config = dict(
    hidden_size=256,
    balance_bias=True,
    optimizer='muon_hyperball',
)
Below are experts of layer 3 (counted from 0) of a mixture-of-experts language model. Rows are named router (the router's row for the expert), down (a neuron's output weights, with its number) and show model dimensions 0-255. Each number is 128 + 32 x the weight over its row's rms, rounded and kept within 0 to 255. Numbers have three digits each.
After each expert's rows: "raises" lists some tokens whose logits its average output raises strongly, later layers aside. This comes from a sample of Wikipedia text that the model never trained on.

# expert 1
router:103156085170108158170086046125102125139179128113125106103149195098146105149139107109144117111108138097111167119108142095135106149137129056085196098092167118183090134130143163155132101108175072160129104053165138112136165130121138160178174122088180178108106112119122192117088137081137174134128102108100145084114109137135126145166129155151131128136146127113164170128111138119109096095129085157098149154176164113115095179171112146146158118154172131137170178184149092143110149087149095129176061053117203144177160113157131163059125120176091194186107144139128132156102118111157099087133052080161125179156087079146090109134092144180114137112063100064075219130136154119116160173120150119164155109133119114128146116112050107104082109106105126150148084158165155148139124144146116
down1:060138118098172153205125129121110163122125132103144138119200151100115121116120075155110097117151102163109180111142149091066170172176126115173071081128124145149105157092090129140205069121155146103134122189135140083099095097193106145112097029157111139123159121147112170135145129197085111182113134174139162121069183108085078129119128144132118140139148123162099247094207104146134125127105141112142118154124125081154135125090113110096125143146154122110131170118138144133081129119112072157066148168104121107165149113164108109106147147126132154075176121162122114083140138168158095107136176155087147136099121099106098116138088095156115128193178118160136165119159128137082080092181091136134163124122145150087023148100144173136148171165158150092089086155142155157089087094109120
down2:147174105094118137083068103108126147108142119150164098058158065046174154075135138187171122092141074099146134156086104150130169142116132094061135100104170128154125153140121188155150190093144113126125137159135115135104168154079098153081219098116148108149193126136151083108119136101154141100130199130181124151117142116105092114147119093110143108164089181143112203141107188208133090083156137122152151170142106148142116095101140154128095193142160128183162088083150182137100141099196135107151128150124151139124139159171102141154166114092108116164148083141102090112158176150139076128160078138119153158104096154171173062133119149128114149165113117158060091076190095189150066125138109080174081143140117124135150145167130113141113160158154120118122152158121165111080085133102124
down3:100157152153087205167137111124132152090126129160162130097101153121179066147154141127142146118084141073118182127125110167134170132121131165151164142102101202163148128171096169154147122166166104139150157131157127198145096154127170159037169117130062100163148122150163132195108098158168102125175112142121128116068155124122189104136138164120103134129130089093057116200111103150162071116133142101119152142118098155141207084100168191105145170173145091088098143122199202118155144150174130144107102130135069147159141171102122132127114095096083113134124092122090132188123138147083109096087156114189181092063113156138118175125136086172127151082103131129091201091105139116134136148120125105120123089075127141107107141088104128141180178091130090166199147154121133076119077153115127
down4:126143120185189114164117100156184177109114133119152116143093093152077148152151122092166180113169075103134116079137149124128127101151081178155120091163158138160121116125104108100097143122127173134162122105072105114091079117119095141100177144158077072069128163199151139152174113090142119133149146095132110114173113167125095131119064138149157136119117082182105069124116137181133179102173091103141184145122143147141101164070132122149113073133190045106159082117092153160179068111131116166166142169155138135124100129078103163092116094141194120093073138101139123130126104086063174168075182105128086127117130136109118169080132153105178186076107144094099127099061171131116086128143048129093164096156162069096141114120155178131159176125134166115090177133114127087140167133143108
down5:098044126126159163089147152154109087176126123108156110096121107149124142070063120127140113136104119138098135055140135090088044144156082136110127122143092130125120112159103144099093144101105098164097124116152146168118136129154135172117083105065108151116127104106120167142149086116113101128117103188140162175184165138153124182160164096124142120144093177105119064105091146124118110096113132143110059150090110144099137122155178103069128121128123154140119199148144124129127141112112063133103203103152144197118128127163145124160151136125096163105179118174082106093123128183166129154213133109149087055143085107146154097125102172152119092167152162144142092117078108108181087027099124128120073139145081055179147161114107111178119093158166108159148148144118173127166105183170037
raises: ".", ",", "es", " and", " |", "a"

# expert 14
router:143102119103167083156217099130137145125173129116152115138141144169145153123112192175079113127108134085115097147104160186126172135081147118083056138138151094120144111151082098117168121118113134078114136127193111147119083160138073079054133138149077122127192135160120126162161158128151106110076168092160126155149079044132171149067056155132194109137063123142063121064182064160122147130118119134133129106094125094071119069118123149096067138119115145168137091220090145089148119138086131136089136152147143138068106080148131129144130109169098150108117171125095084169156161134103145129121163113112144094128125118176172048126116160128152134080099152122149111132136170169183138085171112155090150096124120095084188113129157109139127142112170164171137145131070083113099147099122117
down1:208135136159086162177135094127182134123101133147130158149132108152148080027208133134152087144113118117154118158134119072150102162153145107143149154163196116125114112150172139172085155155128120128141119129146134108117109137158129124110134098106144112077155134129139156117117144136141157114145216075110116160119146104118215090071152090118100130124084112125115153192122078073135125176117101034155147126110146097156072104110135140130120126142046151112126146149168085150131199120133166117124086176076144149133141090104167190133173149099151124124072089123114147114142180120142135098119170039114118195099194151143161139173158096137094125147118136119073109132142099153128137107159176098135081094099137108172142227185069111076094108116180114130178150110106137108168167120134126
down2:120114075116124141082093128163103121106116135103093118159149100162126150126123204087113131130126145104080141134139046150107133158103097095092141136119130144084122191177120106108082134108154070125102086120135172082115080103151088145140111167113125110076083117049106166125178148109146091161138130143095140191119134131139159157164120174112102138137162138126118116203093168137111131138130107185119156207152116066135125083177160146175127181158165127193193194075119149146168089139104140105068108173115116164121136107134136078138189129134105116053152115098166124136141162098106173104145113135140182117117116109135138201186120112099178131100183165085111168082105134113148164137113077126193130180196111152155080063094102098067134129135189160110115137155120159145153150164104167
down3:132119168101171198114133150121178159131129126149108087158076129109092134126164175197129111130108131120128156101150151104102084118123116182143145117067072170130081122134147142149157131094144133172138093171134084081110091155081192092077150100128129152145182112129073143102081141124158158117131085118111100081149109115118133132134180119145147119137118190187116106147170051077117117091191113088176109124157067117145139116127081157087149059168157139119108128086127109148114142134148143159181107111119102115128127090083097096138076131147149127085137101150132115210110087068095111154152130132111080177104117103109109120129134214150105083121156164159164136180163117115077143049124135152147121125102081132141068073071117097179130097167135160125159070102187155194118060145071145
down4:113156094176158108150150130174157111128063208146131091094179142118133104092158048118132088078119155123190075107064109155103140179131093141097158149211136158108097146094113144100119171156120151115047107097145162161138120142157127137130103075145131151142145128131187143156179121142119117160175103191145090117097129155160116096140106136101107092123155182134147061114181162138122164193121179115101191132089156139144049144155125116133174126109122111158154125064147105138167119071088085109192107118148100124146073167129110191144153151084104140169118090122113158150089116140180139115179084088139117156089104163142098156096097153099130110135179190132132104073198175124124098134119139097097124155122153127144187118128149096118168139164130125115063120102182113208163099133116128
down5:100099124085115117174158137118144123093137126138136165133098143134119101086121093107143133163101085123137102163138123107091125115101097069134120133181115135162147168148162134046093145125127123078153150200126106195120154169151092108057150122151139108197170144190134047117142120116105074099131108077142158153157095153116095137189131172153117140080063106123111146168125130078195138158104083099120151120115132173079134069121072124115157074083114185078067133107116125155150120107133134078129198095189149120125107093130118147128114099119115130147110144199139094138120121173177143083156117064124134123165107163160087155220146148153151091131142052189142116115085133127174111152068100087103081180132123100129152136113153111112081052114167071129136121139122117118121159114080066
raises: " |", " the", "-", "\".", "\"", ":"

# expert 7
router:132138144151114077135187192104119156163125183123150160157115154099150124087067085156172144096216131118132101107115075145178129133129115165185144096149136115112135116114169156182029169118105083130124133149128181086151195147122171136152124100079089154117124128150115080123112126159137138092123137140089132117119111148171073068167168124134116152106120113073120099118178145143119133153106152165091190164144101129110077114134146107096148114138167153201107104096161153127119118102154137120143123121091122156137136146086112103150166135111115138137138125159115144128114159091142103150079158107168156222156147162157115131094153157186096151059137161119124159140082190116087149085145140088192119200098163132154095096076147134114112072183120074090153182097181187138151196173052132
down1:122122121144131151145181139084098110122030102110080130165113101165130062088129110108127125180091126137140158088168113144195152131145068112135127127155124130134041129083110088139056154071168125133176122126132145100137164149125126070104080130098169165125077147131159142108111137188121097103083117144169107132124127150159124193073073092107156145169149080135113123180093152182128115119105145101151165057182161147135134080125085123100114121091193180113076131100095146122123131151105123115110168150096128100153147102120144132054090168082150131110132174070119170103138135154086120172083122155148139080136100106166147164098091173150120103112127164090185181090084139101105100106074116202120099191116131181133176171219130158184116141124162097124144129119125146168153105107110140
down2:131104099180161134136139107127084081127126179151112103186109210088091118103110121094163112103143164118114146089131104219094107085129083066084129102084130047148143121161059154138104142087142178102134171159123164118186150176114119124144131077150134082108054135151131104115126092148077154067141144129155087110145099073105100082139122144204125173152121132085073072097128136170069138100123114156145124058143136107151151143148077168120197148119149107107154084121096129178120084110151098151165090142166123132138184162120098118105166143120204177111129123142153110147135108084141142157086099132109141114090104156151137160125071166105095151143116056113110159140141155100151118156106174154131114079092085126147139092122153117190081101099144162140110187138135102126216157173140115
down3:133154101106125133181124135131121133102111073086134163159075173146153110094081104106141168109120122138101189108161144081104059101145122187107100181157139112117090164108109125120143156152168132137190111099120116110101108086173069102179162104077166139146117125106193145167093166151136095130165117092178126154113085184109145134162113127065159118183095112131148090210175126207129055118184145145166172095093111165121116136132100160121149167131167141146150142159120158133105104126102103076086140137141141172067135132141174172175142122128084081140157193084087094128061162176181148102121192130119098107154147125113203156104104091164188141184072105095123161086139146085119130143114180133120125114109106120147153127165125173118183133096113093144130088131094164159152063085105139
down4:130142148099146098117120159067117147158078089129134145079158099139136131138121124145113116135096114105150123160184166119145123149117106147119128099098120163113084119081142109100163073134138177168119040109127109083145102164073102159157069150118181166131159115157101123193195053134097098149141118108088183131138152107057053147109154184125114117087089124170126137117081112135167165154137116156188083161137056149128169092105085149156066177197146155137130145121125119130132136190073161155115117043100166145097122149169121108116149118146086156123058135094148125139106140084137127099170120120117102180126136097053109111152157119131065109149142062131135166204131106123162137172144145155143176136181109096137090143117162084142170112155095193067126109119069159132108165173123151
down5:152117162099148102130170142213141128162090196137146129101129164104146137132109081117113128107172152122163181083143062130093147139096092132141185125101083170070085136107087119139189133133069122124151150113092092048151132114148196092138093086090097133146163129085108130174149114048151082136097147134135114091135084145119092152127164082174149099192142131168037134180150106119105094064123165065110095108172084110167125165078155143154084135112113131139146179107109121170141107130117151115123100168096101141183177084175116110131120132096121125131076071126139119108147144152139123117107147158139097091163077107111161139112213164107127212143096093040085155142127119104114126135091101179157132123099123142136122120113141162125118172180188147085116138115091163138116177162099100
raises: ":", "\n", "-"

# expert 11
router:143172108125128155118121127073101132127126151169166102105083142144156076150098114118149132080133141180114172112146148085106121141134132133142071113145151093122080119153121159122084195151126130140162174144092117132096175169138135162064081082148078095142136181130175116105155130109115110076099103129046094129156127055081105190075127178196148130092126102135124097193182114143139137075085136113187135058134139151193082148175173089116088147182180058101138126087084111173128132182147127171125144133172135078144121104103148118106138154102172128120154059173134119095120119119154120170151144095135080107159156100183104114150149165154200086167119089113111159130159156121161126104111082134145129162139118173165133107062177155083182107098138146092105147145154088113170157196099117
down1:110178084151105118155147089103126098103170140189166135109076146128122167102148169134120093203090185114144111089097125114128165106167111094136136134143161176155142140141131086157135110119128174154096145152150198113082161124108120132110158114128115117113085115111100185134159095034161151148136114128078142118125146088148101127080079139112130136089139130097169133121101121125106112147154134107161103130125155142078141148203123189087126159107157150155137154083071170154174158152159152076190097115119151183148082117191144079158171162130052081108102101127123134115041119068154116172162140084086148133182100044142092124114115152120139109106143118136103129077100137110142132106124119090208122174148141116091086089135135100089116139064114180088106153107079088087189148128222153
down2:179163125145113123109142128086136160123104144101106127118173138115174162145121099087174097139108194118085122118119130082148128077119062120091138139076093174138102139144130157097067147100092107092117127095176146107153180102128159174104124089174100141136135149184098053115069139170143086146112113136075189158144099158081117143070097067145126161129087131079157146160175137090127163110126107153079133114130228145137140150164155147106148121138122110158185182156181114156122080175085133074140098155099077179168158106110139190162130106224145135134121180159076062122094101132148129128155098059078148127112122138109101064120149127146166132127106103057099135121160143146102137076102112166106138199187120131093112168090134121143093163110114071128169133120121083145173119128111120
down3:172173149093142112174134192120071132157122069081101107116127166112188095143109156127136126170076175134102101157128165088119154101064165105114130114094179087096114135150151160108118160130114098162099162139183160102110186088132182137137131085078140149058162093096122104146143206141138104107122123079099082104127129063129135109086103111107194084088149117093074171141109150139147125172124119183162141127108117169120126116139177134115156079133124127119131093170146152117122095159158167130156086147195132094182141119118101146131119096156157129115150047140138137183051105122132097103162078118110131088089235148135138169120116107138103086146116168175156062117156148161145118203130173162094136176137131119186113125096122187108124162094089083165112156090143113183133104122079152
down4:109139101124179103130096089124161124181179139095133127109130138098063153192115186106165145102125122101174137151104124105125165162101101191092106118057094125012112156138109143122165153128129065119123192122120119123111153099117092143162113138126075083165159161113159161166136153222144142141133092145119125098118125053153104132120139176080114040165137082110137148128159088196136104110134142113147182140153115076138129132070093161188087139167124169101152102094155130124118108122144126084127165169106129114106167142139105077102145082159129129065112165147145178115068162123102113144124115122143108113125113087115067091149094123097161138117046181125157141054187120105144166082174092027117148108165147103160167148146101133137163167151093105133127131163106110133128100124114155
down5:079147159168134104113129118135124102099153104133143097090141159121152155142122102183132144138188113127122125187128156155178166106166128087104093142106116097127129090092143191126107153169154062121128122147129148062122152132084123152119141039149106138137106054159123179157143125063107074128101208141122112106123085102143091110123129093144126163156120130068108155153172101148139101120118127163110116162124023122133138130127162187077146152157091111171127135101138043135158094140137150118170168063085122065118145092084131162118093115191154119206118186078114135152097136210152186108154106191114071171133126138127121110129062152108151108165153057146104167125118108149167100115151095122157130148084119086144137138137092087061104123144119123143147088110184070157173113124171093
raises: ".", ",", " in", "id", "un", " and"

# expert 5
router:115129147050107146067120110160082152151040101132124063143154137102116116111178083126155114155128106126094134084185147141161126104067132097191168167089115106086109084101088163128200112166077133132138166155115105105126189168076127120103134141102187136143121151133128135128121193130153117111147185147133029059152141130153119096115093115112120151153122148138143148157127116127127153106112169139082083099069134086161128109105117137175095086075135131095119105083113159145073153117117120096105120100096045127139138122169127134123118087141229091134145118125136181086108128176144144108129096140077098129133122125159152123157132119091102163059168151079114140153146157103098156086101183120086112144164152143118096176121186185184121194058154131105149112120203091156104142115139099
down1:166067149155160168160128143094173113214172121172146186174133134051089129125076132078152124119129127146103104107110164133132138139153122150113108144133144174176123137162130164154126091143113073116120130114098182073109140104114089211143122108159121107113107095132109090110131145058120123095047109128115078145128156155100162112157107123175100123093160175117132126124078119128142192125100095147107134122121092062176079131153134156114145099192117134105143153157114120120125121071126107100091096130098136151101116091098150129156115132164075101076150185131137184108130188075060131075094077132110126167113124133125134193130077074174117157148121116205183173116171181176094152101119099211168128201077110128139125075129064151099145122132127146115085099077122110168135148112157153
down2:087179160131168140142096052170133117166144101115126152135112051071157173173087159141119152182152104086140165147132136150106207129156027108146141105122167143164092195121112078082115121133164183083130135105109155178119146127169123107173137132164102126155087102106144145139074119153172181162097170097096160132096177179184115094127103162112105089161153158154177093091179118094140132108120140101118083113082108115110145099146155128136137128104102167112087082099110106074120100167136136149124157144128139101165123116050095149155152098155102150109137157122091143164142078159143030148149132170130115194176132131120130188150158094075099084120125192089075103060135111164093091125134129116186141148145129132114165097122143061182136172127099117159111078124119132175134122151136146
down3:130155113099132115152064163101056122127147086154094130080186125201101113123071124145173211112122135202143166099113166089167166109145106139150177115118139114125138103096154057148126119130151092114159108114116143160137145165162181130086188120184101094117111103111174098093130165122157153109147168165130155112081174138128167089180097149076070108165146176148050122122085126127090099078033084126095063070103115111137123163196092119121115109174104011089173065108089154123118140152115097150133140092106142127120150146137117114135128165113142111095141065141120132078188116127178086107133174072168119102117184141102130119097143112178086088111153151130155136129157119139112149107162158110165081088156127137138125097163147124137145146136119082148142143148136152123129186126150148
down4:092117058142129138099151123129122085149052181117117043121117107132135133153186137086067115102126136102171106189147139161149108143151087079147152148131153144114145178131160073112132152103148073113111058103146097167087152109086155117096145123116128096143101169117106135130058054054186130105132126158119048135136099135108129180187142135114109134173120162108113092108059130083113097166155154119099164169154116156129052144119145170181153183123173080132149115090119186074115075123166157117110138147107184151134144129142094110119143077145097129150138148130093080103118136134122139116124146074145150134085097109128145121107162093152193163111220121150137133132156118121088152132152118164135063160170130125115154168159157041115085111092123112142063104165167118125168060168125121
down5:167153158111136087150132181158118081053154080109124140162131118119187137094090122108157105069057134116074182141056082111109109151137093083113149179066047138116182107119139125148212119121118082145107142201126100080154154078096157083140174146140115158079139126085138162067173121136102136157120113130102112051091156109174146108158183093147075103150174059149204113115171118157116171122122162091186075124123144132134132129105121108110119167145125091093148157166144107165114137097100105133085143148136114102144176077064177149119159109133167133108129155097129181098069139138170128115132145131088212116107120194166140120128165129127139125107191129150149101144155085173102161159117119132131133136164160153144077098095120067119141104121150157161130104091144102124162168132122128
raises: " record", "67", "24", "25"

# expert 6
router:168110078167113102109102135157136130161091152131141142103173101126132132151094072100097168086093147148129154087071052079097147111125117136212124072162160153131140086160138151117137107117166107127126132136116171142155113118199119113097088090149150100130053157131121128131076092193119103149194074140111195134137144140163088100160083137111143159047170156138134101147124129097146076109101084113140112138171138189119110162133115121104187155148131091171143160091130170085113104169114158177113110064104143127146141164106091106115125211122150137091132128140116112142176128122105087165134167133169176196120149129125070181079111071152176061175127111147115128102108095114119065181072095140092167088117108165124087084159136107111104107134137173129148123184101118118114162173123041
down1:123149172117169135220222136131102132075146096120161155166119133120173142162122064091122191148135150104111076153086126123144163099096101147149137126124126101138150110169197114117111104132121033142077122159178085131164162129133076123169128185154154117094083128132165112171126113112146152115102137119143053144136142110165157073009170097122139192176170122124120141162157126119126133129108149108160120099135099116132203173144109170165118178089101152108098131082136138078126110099128148143143098168150112118157121148168123138157117149212137150095127076150180083116101141136101128139113146179124107076147135136103121153113195160101122138087113103155159129136129096134091171118182129145059062161158177111167145081104138097071118151099166135139104084167061118092151087120105118
down2:130138143104154135099159100139120086177108109131135094209083150097134130125135095101153087123156080106130167096142107170079122112101086077089112181069113111122151089204138170160107140106101127101118103098099158234151114135168091151150114131080088169159128117153090166120168135146119181139069126140129123148110158130154124153155179116090122146132168126182118193137194064102154075150137112096127124148185142063137102132192092177065118149134123125151131093111112166131161131187161107178135123159130171239138074105129139163130127163099156095123145162090093204101113141149142125141162087115098171157119144144100156121133149107136105115090094147103114194097117169118173163134103110137099120090139123092115045149123176054104066083106140132098102104131131115126146115119072165
down3:116183075069120138146095109179145110128101081128132081120187190187116164141143095118098108138163151178153062152139118114083143065123193169114127081139088123100128155140165082140111094150143159081129136154150116125064155100176152114120129126152154119123115132132153141183051167154089140123109092155146125118156162149089165165130103098140122140142141099120146164112115118114132054055201142136116123136150199154123103134104113059184129074179140107140109050143111093100138148083164078102082156118186137114109085138135096181146144112154109056109109150158135143090110144177118130173187140124159128075108099099107083126095131120216194107154106073130147148137137174145133149114091152120191182077154142115069082105133126190099138159155079148150128116122106133123119154159165141
down4:138150139154146096101127097201134144110155126094159148143084071149170099197167130131082122083097154137120138132138173128139119142178141127175096158148136129079096161118145185128158094149116111099139173150144132188107123171130153106039134111170123134114156192149148139087117071142155121102123176141050127098115152121148189193172138151129122070110145166095085123104143123069145116073161147143155187158095089179090125194135096150143140155141144122169093098186092135125152143167082152181152124111061086123134096142106114137113131166103097163127111155085137114192165110117155154179071154129094136158162157171157070112148106139113146102107107155072149108118222126087142064165140133150105151103167096108107145115126192162145115197063143102121183133139107168115160166181144108
down5:107162143155101124105113194130165122163117183131133101127121110148165093128122108098181112075074127079158117090127094135129099148142158136100109071105188123164093123148165102115089191109055126105170159068101152117150044159139117165099164130109148069148096093152147154110173144121113121142102094123167072142130134115094158062106137092115109138103080138161101106088108146119136137106095098146158100132114121192133100119168140118080121096149085127096125069116160137120149150178141130112112104136114185101095111133127120167055051088090163102163133175150114060106121084125090161102147100085126137137089060166125123153120172167094155143113103169097081120080171174137143125148096094070130136098137118196137141132209110103148119178139194152083061054131177152149169068097118143
raises: ".", "\n", ",", " (", "-", "a"

# expert 13
router:155122195189156082177080121111176142098156181118135144109075118097144160075119130092109132073154125168218083182095148152159174185146118144104161132118126141112162103129172145116096121052148140159114122140123142117154123112145145091160145161159072143042125129133135135177148124159102170129096113110109155162088153118190101154148200103120114139071106154177127115135108144138139084172145133173091117128181099178101105143111120170108165162181133146162158104142141143123177126159090089146158185138149198145124095149117123148146105160100066173168127108070087079158092105084099161137133164111180077148107126123090125125141094151130138112137121078168115110135123041132119125152136121097140170107072137135150105138144099129065178106210090104147084118084142089044128085133109152
down1:149159084167147105127103151176142155219119178135172089192179070119107103193193184166093118154144139053107169129163103112094104120101189145141169118135118124102132121158116157165134043136110076155109118155171078136207112119135148158148113135087096122151123101114105118157126140125117090050068161115107119177136156086125152137115141080176151097135187088112155185115135165145134104171193180158162097076073137213055148143152134177146143114156126123144130133078131138147110107101116104126158126141113101109137081154162128111139153117105143121139152078153089113128181123180144086160127176134156098085160111165108189060104145150087103114147179147103099153116168108113084086141159095179096127119089099108109113110121124120167161111139066106119141148118135145095101071116099112
down2:160107123091071128172131128116087131135157125076070114119129142165093176128120113149161137102138166077110124113125079117102116165157112101139066117191139169117094093094054114084159179133119113125081068123108157189142170121202087164154127155114160105110116143101196137196105142143135076150113161134161053091145156157162182154124177136137115142144182154138188143132157060089149138132089171106140169121123159148106161158128126107137130089156045158163096090177152116133155123165146139178171106131147110178171108111125129129172185125177164090120171146115148101114155168067137132114155130090113117142169076097118182093150115068156091107147147128141151134127189086089129087167172122147127086176176118096114156163176127139175094052102126101123069090104112149175174148131115124
down3:124093121103157169151112050117099118124137144109087129160157127126131067172148115168181123165141114172132184151166098054095117175184148131060121140132141135183138110146117155162147139094144165110150156159145217179112111063134175083114179155074105122106149110080088153099108111137202128147134169107154168124119142083144169103117149088174085161063113116152154175116135072090094065116109129178103132075177125160128138138089131107088137152117146139118091054122107160145099093101118084049144146112196173143115131131164120122137162131141109155112097164154163128083085133160073089166095146157122139183123087137112084069131115109112095171096141141097186153035084133112115133158071140115154113123169119135105144077081093120125152131128082111160150131122133113155135070112130175
down4:122143121180170110075154126163090166122126180134118136090137138125109127079158136139044128154145110101203078087126148119171129169173065120108073078100123148130129104087128117126143102118043176142132130080105102152149068178182134141071145155159089134081076087129162121170158175098127137148150064111114175139127105126092135180105061135100119097113103096100174136150129090094135111136139136114137117133123135170115094105097096096145124109121143129156090120163101152102032157142110147090110108111134185119138147096130144151138145092169106138160136199168127182093127153106089161069143155158141092134118144155087125145086189122087175153147187084129134157173083138129088203142172182090130122118069095072126134182151125120178128083047079162122118083102114137132138091173101117
down5:116115144124155132088112095156046128182162079077098112091137139155115084128154134078161081082115102145117050183120177118104028176141145201091106116153175170173113105189177102184100098068157147132113105121152136115108135081129161175105121119117104077118147132138117136070112153112086087138160153110127132149089160151150165158102112104102071177103137130021145131136173096161060164141161108095121150111151117118118128124134172152153087132129187098075147158110109135131166115108098056120115117119090173124093147132109128102145146126141171122082179119134128137067089187120088168164163134127168149185158127170184152117082110141142136162134119171144135096086150126180168174149152124106154119130114096125116087122126144160100109174151098134093127119167186149139123167171049136
raises: "es", " c", " in", ",", " and"

# expert 8
router:105146106116169129124114137148140192145133122094098107134135111172190115193134141124133097090121073152136090188080114087084129107151098049107095134140131146154181130116126114152167125089192153051139103113125164160136074059178095149156069147150135127133091113140098149092092124175135127176178084130098178167125088139128169113112201081115141142108145076094189108106091169120136155169156116106161109163147181153123093139147114161077143098141098156100104146119176125143099135146165133108140164143124100124135151160145153153158193145157156122061114093096155112130159062112084144124170124107140164093094100175078130158118112065171149136226107136133136120108157074120133085139115123168083151119097093134170145151106159111124137127138059076089159062144048177130182098112169106
down1:109132197154166133144085165130135181129170089130170083081071073141149140171096123150122149132095140144102152148178131140110120134116199114117134155162109131124117158140097174094108073120080160135187168132095165119141163111147122108164093156157161120158148159093125106148086112124101119130093197127145150155155111069133118123157122099151125092089160115099145155113073090098137171179167137170136098081141159110217158128128077172113078093141158119069129153140070153168077146112090137121125139163121116148124147051109184150164160170072113151067128119156132135118098135098099199145151142073137134102079075091093090125099070119219140146058114130111123075165129090233147159136130116094105163098115135150114136108100163103153142078128155116138126130174141164122156118049091108
down2:072141109143141100103123116147138129159158118122099131077115170123153193119142077146141120162122151093078084159131143126160096161181139099129107150085100085132134102143151123103089158116167143174098119079128151112164169129153137120143061115168113075206082182087149141179123142045160091119123142149146122141202141110102164092169101128124057115134120152146138077118137113087115117114040100173158103108053146122170145079097127105170074097094132112136174131174097132165145067105165108116158211176114157128114145111137197086144169124160155105140155151078101158094126117161175097115149114100084145139102110111080150176097124107180112068105171097144154102122090058141137116084126200138131118157097113147108173160136106175119077154125145104118123127144111045165157082139162089
down3:101124132157147121086190103071163130112071119116126172076074089064124159144113154169131151174101192123179095100115137108158109157152087154127161133147100159158101157100138116126167113148119095123151123163136184145098112102121116088133110150153110109153141116161097091181076127169122127095108131108101199109134136129112124152156142069085162073138135101122196115084114081207109156135173113174149123112114101105085115135119126129144097105143163121137164153061047152095165179160122121150070121097165125178104124064134153094157113150099121116097086125228089148047081092120167114193105110149111149150204113206122154115166137098118148113101160086116130081089095156125155160110079094107106142113078107180199163113149109101155130124164135120128138171136150106129136190167122087
down4:102140135114117143114098095146170094102085116136145137069174114133130097157192143134126114120091136144103116082126099151097134180096136155137159142153130103130215084122144137135146101165104112138128132127115146127172188100159110218144175134085162113101124127092144189113160099073174129163083106167115095202161164155129155174143135077098138162114128149111130109132225148103137114158055184089132113107196179085096146101126132132138138132114101106138135127158157120113116161161153142080116103138185143216134208164104123113140139128162064120162108122098083153113166092077110136163180122182075181137203127074124146102124209161097137055094169141162075131103125129106066108141142155102149103099073192111095116136142110097130140161125105099130093147103139170157108104097090143
down5:099150219086164143107145129120083146118128147185113191129143099069146065119106143151102169108173098129144071111093139123140107107106142088135071101164150115141167092172156108178105111105118183150128107148137196165092177154083094149122171097126122103110145122090121146167136120159115140141115084106099184142115115114073120089156122153086139047143144153186166056112179111128165056120114095120080146152118117120144143095127095168078040200150102109126098181102141152128147139150168154129135103119168113130100187095130076131085099122099078189138121122103113111137118132111091191114142124177144189183111160121126184127154141130110168100110170085117101115188158180098152174115070165096107144102134095158152114102145122130093097129170173115103160137187161137100063112077152126
raises: ".", "s", "us", ",", "er"

# expert 12
router:151114117146073107125103164105103099128106098187118132165080130132123085069166140097149160168160115147188077082150105110105082146153089149210156095090113136088099165133112085105119173128118106136149129110088162114102141086153122153082153140098160114168169144122197173124157147160106141059080144124124105130059066135149118147128132114147162138160139093109167111169216120147165039080122133117147168102114092130119153171101146118097119165173143067132146116094086184158096045129067134090146102079131088103151115154096086175196132133126144128133124048135159171143139110071160119105116193105123118160100114100148126151113175137108092074120110103146170122107130141107127113122138113140153119165127070188207098101069103123162091124137109118093130178131151128181172157121092172
down1:111080148128181122161115103115131131099107129128147143106122122154063116151107141119156199110171182112125137142124129199117111060173135121139083154139123173093096106108089150127122111079134136104105114154088147161150089144072119098122153073159146127078132132126135100112090155116137148133113100120134096117086128144125126098140054169184151164090192088164139082142170132140107129086143144212114168129146192101098113096152108115157163173129093154182179191083113058108160102094140095134108192143116114130056095056078099114098159122128187192189109082089105134056105113065088101144180075125143152091151128093161073153141069111161104171165107118130158136134144143108085099146133136097105151119114153144113175143174139140094188119110076112135122182165111081162151105135195147
down2:097144134102110116147081110104168146132120104175143146131120082143108149056149144212081179138151168155162174178187118094152119096126113128098213130129078156172104133080130057136137080130148138157107141140132161129114138159159106102173186134140132115127147133095112164152132146159134140098098142214094170078156133191115132106121148119075090144102118105093136169135114122118144118108173115120125135090149077161147168142127070139115113130088176130140096132082145091187113140092068155078079131181096095120140180145157113145141167163125050102117133106155130117079157148169077116196127091116145150148142151117137151091167220060099141099089188105126159142123132109132173112093170124134147065119103147149146089124085133142032080093135127093148123135121098054145171153137090076
down3:134089153109175102147107146199093109112060145139181133089122105117177126106102131042113100122151118197117088144112122092093100097083099115124104103152121189163156114083126155175189142043121105152109118147132079100159151082122143103171188124137117154105120142101133176101139161135108064082166128116150168140072073146162130160151109105063150141160130084160082110125042090093071142164079100151110156123112136128149103188105140101162189117133189114135196167111123117112142130109136137159177145109121094120180143139100124166162162109152139101132092118138124053117171119110159117147132160140171098109131149083142097147119125078132190208120157098105101108178128151108104144087137086055116131100138203170175096118122155089113133114176114121118062118144166139100119158180130129
down4:170095182144122104081077105088123129152085124108107082146102142213101152114091103104180124082077102150115107171100094109101205143173135084172094166155144174092125188095056134130071132163081142121150097142124145104094168122091184164163146151058165108110115164171119147107155148118139139121140116129110175207122135124138149137134159142088093062117062118129093153121159152098118061134152103117139147094106163137103152147111113123149095138138099154151154083091181120141123114135128159166122113125087103149134130115111108205104125156132145061206143139097135119123188129156135116137137088076187154118098120165133118124080118117083065063180200206108124080117125104138131149158156160120164181140149148111139168146101140112155151141186146070099135096126163110098139156165203104
down5:107139144067135154133128166130108140121174109106083128141096110148104167129113088097107107136141160136099181175158102116112093088113169152138141068117106093153157118081098132180123147156095164108102097141152105169168127091098117192175130119119146172096082143113170107107146138119121180150120112160112052154104148192102150070153081117130130120140177106137091159134152166160110100117132119139145127097038142079154065144109101164174123198173167111194112134194050097129177155110145121088165131127178127101088121160156069135143210070143127140120107084091167189131134160126116089177177098138133102113161158073089172139165142129146118103204097138115120099168122107120125100090083123191101082128153154108091082138157099150067200164138132097098125152134119171169173089118124147
raises: ".", "a", ",", "r", " in", "-"